Below are experts of layer 9 (counted from 0) of a mixture-of-experts language model. Rows are named router (the router's row for the expert), up (a neuron's input weights, with its number) and show model dimensions 0-255. Each number is 500 + 40 x the weight over its row's rms, rounded and kept within 0 to 999. Numbers have three digits each.
Before each expert's rows: "gets" lists some tokens that make up at least twice as much of what it gets as of all text. This comes from a sample of Wikipedia text that the model never trained on. Tokens count by the router's weight.

# expert 2
gets: "-", "\n", "|", " United", " New", " St"
router:573451537397448528525466540444575455434475470434478547483477488464536544454450479448496506480480493502492516527471501476548483516534466455494523517515488482529514479505478493540533565470551557513522515511479476450477536526420450492527497521499537499514434504490451526550496430530557436472551486465512589579504499414472475493440480558492426413506438495488476525541389529514451494475566524452399483505514410496524541501448472531474521405553523530514506468509495447522533525509424450481465398513461531509525540548462500503539514451518488494445519488495479519473575529572391546516519507499476467484502506536474472450541565486496477467492533485443457480503490528468507525481492525551531522489619451411512556492435460514456535520503512518476484445574581520514500473476498479
up5:582459576536487546560444531502508532499559505459510606453522509481606483457416501502524466499527519566471509428516563504502466461523489509565453504474468503476470482568595475541517536512409487441506474433531500493469463475547521453481426507512489556519523526482480521483488492542521443463492433412465504504521390456478523571524448478533485508534485455522529514543491458566467504570484440436449465499498531550523412487508442506500507482549483466444530506571539423498472518571411463542545518479483389540477547557530479463473447494583458548529490488520419575487557562554518506574461486483540492462511503474500467466490546486495542472545494516493482525538454448515581523506486522484505462545529477506510490487473512533549531547502542528513478510498513512531443474535524542
up6:532452512477475517466475599470454542468502563526516530504462550442480500515527488495562524530526457521501519522562444441487520481517449520522468530489471512486479406414443546527481546571493536558550477530525539530545532597490431545507483506497558475537477499451492561467510504426455547478454483495506573517499499531543470542487442551529503528443504463360449490439494538483451397443519444453484465500503509546548545481504530528439498538541556413497495487566468458478471395494461513553524497465488422517577549505491419469480521536463510464459528439486538503537460538534513565491520473512504489492507562496498487520564434499458454429523566461498491451441499483518488477497470462513497527521575560519481447510499495518518519452506468524450489446517480581434506451579469495
up7:477506510497594503479499506470505454517484559504394490504489440531480577439466492449506516536530508447535459529470541551483462496529572479545539566468459534533497458523494460456546452442437470492537483601520539431499550381487557500516584536536492589485483526514414532512496435563451460488507429563466510580476427490518476528445492526456463471500415550499533503490488432491500535566514576532498432465517464495534544541552474518439501531519484467472504512533466539493508498515514480504540430483523463522468487479505474516529504451471500530500531557489493510488419472543423522537534376482551561536513464462455514528547575442481527481456452532472550539501519547487458496515503550519515481416522486552504504464466453544565532511460532553474482556537516495554551453506488503
up8:527573548520481550508414500485513425489512494540473489485478393566527573468498436490570593531478546469475492490504564528499500561502459548462509488476487541485484532470503513509523515502479512422444460515481519566472533522473432493460573485446460430550424472454530506484496454622556520462432531506522430509519479494411510434491490545492500510455507471543608568510494502490480483518509441480540472492509475500527503489564556503466508484535564514514530489513530503563530497458500476496506485468480523445531573578513516475491436493446491473469489504521526506491482429474485492589433583446531528505434514470480453513471539494442559452487510502441498461458519514479581561540474535453514518514565556456556521517500537552487520408552467519517508542467493499462481413561479586
up9:483497487468435488521453488560489512509534500454463499433582488503489555442537518549526538560490496513556471481468555464563515530425488578490511452503533466498504551529570497528527501522498535442463514467554497490460522571494510513526528549454517572506454478522465442465489520500467504549541404514473489547572471521493434478488583471551538455522525516560548484542515493524533491563507491493518440511484410605546479522541527494508479454516531465525471531571465494564524455464524495530404473493429503476518610567497600557416489478450544556477530503531500479526521462534448558496446469521430521532434471447493529581463498450473569466566504507482511480504551571527522514516569514498464432491575499395481484459554506536428523451522498521519495504491519524495487490530507557

# expert 3
gets: "\n", " ", "o", " by", "i", "a"
router:524524487434556480501559421515445569440428520530492465513500484500496464555517475527507634499523479481494525509520538507484535482534488527552508523521565510502465520534559492535497523487538555449466501550479506377468573505496499483528480492534519462512510502494493452568543478438538541499609450500508499556520529520479486517546484494527537531488478467464567545503559427458561553579507532517587474501582497495547553548543472468481457548504466518450500493551485595418494522509449462527508500511448491506442472412439511472504445591551462479496505413544553487481473542506569561510412471480472515455491499450532506482479524525504566510466529500498502510514471470464432462496507488549433507536416526520477455499544470588544458501524468497496458546468449511384484496469483499
up5:477512423486525478478469423452489504487464439499503505440476456421501429547531509541425550508495546498475473489487462535529447555507521494530575564454488538491488549496420488492548495513469497514453504544513475510460493520484534494544447458492573521560465549529496484458355464480510510462566497499511509527464458510500448448519463465545497501520528531517472507523494499514454506486494405497531531527525542469507537531501524636464560427518456555431428476443503498505524442499482514567549473536532559574556440455505484497490423527570485467457507418499536474437439484512512540430507511527564497482515451509496432481525480574446479499493488559543461513549533549524495506529525482577476500526544538485585471521530498493476512409564482426456529570562490428528496474512532470
up6:398447459494516544442499433436476545528539481437479463465531477521514515473511495530485472457585459495485592464497454524450432503501437516462494484473518487508467540512466517544477509537491550493547461515522470523470501545512507514445511530514431536468545540589560507519469476508456502482547466501484446488601485495502551469475452493519540475516510468486536497456578541458556523478444467481553482505448504551454436559507481547486641596528432467446516481485506501464549552500495481514466494519481505494515467505539503446504499483533549482452528566536493573473526544511461568468505470469473521445577418474556429510519581464565502574603497480452482441532513529553500455542474558455536502549476482542531517511552504469527491471523439559446487564528484585524530518454469456
up7:502491527490488487582491462472506439510467517479492460533462463475517521518538505595533521505578485460492492577439527478386513518529500556453485405466460476499455503499533555511470494520394548504472536446493549470469547489477491408556501559468459449491488537521524537487475491464455509475515474512491454574467503512542586418496429483528523556471565492501558513538552469447491510534512445500473538437524491464450452538499479570580466547491585490538441486531487523497589537545522493477439455468489495560445582513494532516515480434511550568497490457495531476409475505526497403504531543484566539532539510430535609522496482470520529502444462482472548441503455456545505483536532516544451460521487496505424491529540500506492478491487538548491465465457500551478477455452416490
up8:482549503495504483505450451464493549492438511501462530519542495444503525520495473470461548576509496561527430506512484504436450413500516514513628520493511439516513463488469505548491469502565486476501507493544460430452577519535439457498577593517567443569477438501516458485428486528540532532558467470501474451407493492495472432529556459523473512440500485434567487500502485464486487566525494475510481525509532484495502457488494536441488439546557507558520526552477450388553460479486477496507494536480540550548551475504507583552465501538420527547491466510528439514461524465489506453486409492478547449399476435514497469541502487531487464449530449478502519443473494489476477478533592464483587574522506502526443415504459572473498476492475440459510472442469475514515473563504509
up9:479499502520522489475475542495515526470437568568542536513490517457504499447536449523565581533524508463457506474502444480498519537532482519478476571495542614383532490551461528416457505481523499488454505513547584584506539521552488503571486458594577549539548499462510498535515484474522565533519571521523538439455532501463543460514467485536485567526479470552499549504580527478481467561525484475502435497474480531491506554560441444449490483481461475513528531585495454463499543573498519507476499523506515540427499499513551503496524491512468510457498518459477478480400538509527572465520505467496525476502457475515425440445561505500499440485521535512558495535432449414463526498474510508449497608472500455491476496426497529505559569605485519513566434476459458536467486517494551

# expert 1
gets: " the", " a", " first", "th", " \"", "'"
router:471553513571496488531546498485462469555469478526553551430550472506469546460528466526591453430526551585511552452507539487485539491467503458500507487499489523474523471502524501477512464528440456519500484521545456555526533522628484552474463473570488489510561518485512518465437495533477490541488444491478425511508502602555528484591526534470525496555501539513463477449477482542477512442438427463500502503471492452564566448517527456447508446502481574531568470475536503510503473499553575500573533417518469514552475483576464465449535438472512535572520505503437407459480504488521567468538499555543483556463449472545494607467462442521463495514515470521501495441487533534501506560415556511539548487513547431469494545539539467480535494474552497470525493527499496590503469489568499
up5:517496493488525451475586490419513534427499525519480535483562538439512548464457489538469502435529507548566512521474453413473489507578578475512460482464440509477537502563493453443482455490521534484447510487487458507538492494571500396509447537550550443489537451491556511536515462525513516484559476565508492475493459448560530472508529501449468459539453498521594499460558572506473546495466504473429546551490495484541505519513466424451550503541540448501519446464548523488463448516528570454502479421532472462533515482539507537577494535513435458542531505511529540496463505443482455470527495437387458498439498446561435551486485526574450530561501505485464494456523515533497525523540468442569520453517514493518487547517538495508465520457504502438574514426539416597507484501507555
up6:490503442522524574511550507456460502459476501517493523508539475505444484459528489556415525527555487534520580515542491446448480522489446492503493454501454523456520432356514506454512539546509558490571451531540509551495521479575504491517525452446469437477454511481569471438514476518458525457516480499489489499542550497513569512481497511502468558506510570510519477478536513483479473563444505486524456509487384517570514457517467490413504481454536508562438566489548509471551441444419518561497548454577582488503495479479474452526503498459517478514453490540443472514535402526563571520463428524502446447520485457526457498488507511596490472512495466437485463507512498474502466476563585501471530542537562516531573611544580500504489539550458501501478525506496470442535501501451515
up7:440514500452525542406445464470466472487455493467486520500427524482549529487489513570541505500525512493485416522377492489448526506472494480457511469511520590444436553495474445489535402460423523569425561487468531507457545470537518509551592410531561531464495588501616503441545421453494479487487494504541496463439481503542475506502534541417441469551503469538488496503511509446490500501502499511520497511453513405467513410540518522561474465503523497480554463492540499494532495548535532440529552496501463544619479437533536465487529502491477472569492496573465500445534560531543536497524484522481476450502589525488564527470436479457518511465510545445450490452443498524482499538539497472479486480492470486555482478452493551497468510458551469524522503531459469541441496455495522
up8:465523531516439504485516548466528540513422558470474501507485466502491444509456485467526542498438476470555460550536523470584544541530486496534533514582482530426525481461514478558524462483474463537530415510434472499494533581654496488516505539532536516504512513492516524509478614509526553510537430490508653529532513572485482491540523474479543545475478517528464496542518515537542517542474464464493608455473434439501526462500493496526569532486488433538521468497516479467440488433509507536492491510451473452513490599476508503551532450516518496541558546487547505410463518454481522472464540574477487440541499547545530530497502418517434494542523460498523447491470544502554526530593569501489449460507447466520460525502515463566447493506469524500443475510520555482447489569492496
up9:476556483429509492508486522497511504466448505515458504526552439579497532516481443468539508439526446520561556507530496534519496435524506445521494454440526483489559502502515524491521446452523570452424525452503436509439486536505490517515502541464478527464440459522528574528436523486501486498429492555533410545486564505509508468557427497500580478532512479419475500480516561501474445584472506485486432461452520492547552484518498560491481492509470493504512461570500420472427542482495583604469511494451442556532499598531583454540514471482487516492537507509454549469459406521512524509530501473536431564527464432513449545527466457495512541502532501537469505469560508552494546453535537545518456508521490489382550582462546541526522496511503505402507512546507504504588536529514468

# expert 5
gets: " to", " the", " of", " and", " that", " was"
router:459465548486508494493505462539597485471549505511489564478519528547451470552447567541501469480497428467498461525506497456437530573489494542491466473505492491501521545482459530548486490484532486506482485540429529535486469523450594491565531520526449486497545490496521484495491516484477527486512578508522575447547519523500535508476457530517513463474478518504534471536542536558504452500380467561519555512543552624458457479471460545535471474433491497493593605454515471570501459583477531489494537523545557534498498497455488480563593559533550526537444522484509522531465474400491412516491511526452490523511505506404527514545480498447525505463464658484565561533452534457522408500487515450471458500489528546503454515479526427511484548523513511514468506514511441517551495502493507
up5:451494555461571513553482553555516555504522500519515540518454513449471533497471502492457465504515426511504525479442580497540467468561534473521458469474474599486579490493479574508509517521497475471480523470500503421552548502440497539506492476492580479450447527417524489525440547457545515423522528479538527471512482477424499499423546470431517499519565511569530404539489547525566521419428507452555507525492522450529523449408488491534476473472545460568465473545527469513543470472522591588553479507512430516506495479515496470489523434518474427408568493565519484544464440507477465561526441464521508487501484467494491465527531479443503507453524497488455486483398461536522547482493523491539413484542467484465527508478495518519530458532436497475466557521473507519619475491528493
up6:598486443479444517470591507523565440495516452453483493514459475482403524557500518464434529475566472485494514511594465437444550462521442494402507508524526487459555550514506545556444557503501500448435463454476493540507494504519480477557569430430460548496567499424472468489463498468464515538551491536458524512481494537484469514522554504533439498535507556432445548489492459533533534535560447469416454532486485490619514496502509463458501459478438446493456485516523498481487593527492491488457517604507517471529552446552491449480478532498482445430477500492532474490523445443524460493558539515448465442441471427538483511527529460459490478504443518611499508526504485500470477511493534581537495521516431523463525517544547486463468489459446501488557513499511472493494494507582494
up7:549486477457441512419535523410499480522504504530536491508498557499499478593450517474566504469496466501561518490543489481534484536509435521468524487527486488516553584491477548546452560512501501532534460485444500532483487413525462547436529481517410469536429413584506475447509502555440501499542466513591460510448527607458508528430498471564577506515479507434563496507571467496430528552504535428523470479438467446555481418478535507502518461499571513567541503517519446542501505461480504501478501492519513508475487439437457575468553506490558516508514558560538448461490541473490518604514477520502533536508526420526477576488462551528437488534467492465559492504515500502526462517529542505461534510417487476465496414551529462512551497538484498497531496537439543417518521479513526
up8:467449519527486454472555456508507491508560528507514484541408432495505501512603504511504465409475541505568501526515504500502468569501471489513491522448492579501567565563551497518544505493527430503533545532454540549463487506553527494507507532513421548493522567480495496519553489492558476506481516466526467454563504500545572533491470507579585478502499494536557549564510522567494462521466507473582486516495492471456566444533470465483516472589545472569480545513449453469526568424468444473568568540531516498585489435528540429504501454529455528534456525463503492522558503523475456525520520494556523544491566558444404486501429431516535469497543525448538571510452518508513483575601467499505484481515479584493479465546499511540502568509498474465551526518526503426487490545469533
up9:503497586562448538517431458515523513527555558493480545443481467527440525491478502512447481498543482543536506453510529484455520465499491543515588513461535489512560528539535466458487485486571473540485511480536525540470517506570535514491492443519458573548520516491512470535518537528561508512428391459540557473483545558496440598515492541514517570523471560479425462463475508501546489548492486417469535421433544514479548538542567456473478511469433469522555444503507541568474531534557532546513535516557542538497508485521483476459518444553454446440493425484513557533409490513504558441472576496503450575519524493581558508524514488539447523549471541515525593499609488480471446557501483430477445531494514468529535504472512441516509549504446489488484566536464481531500505525518479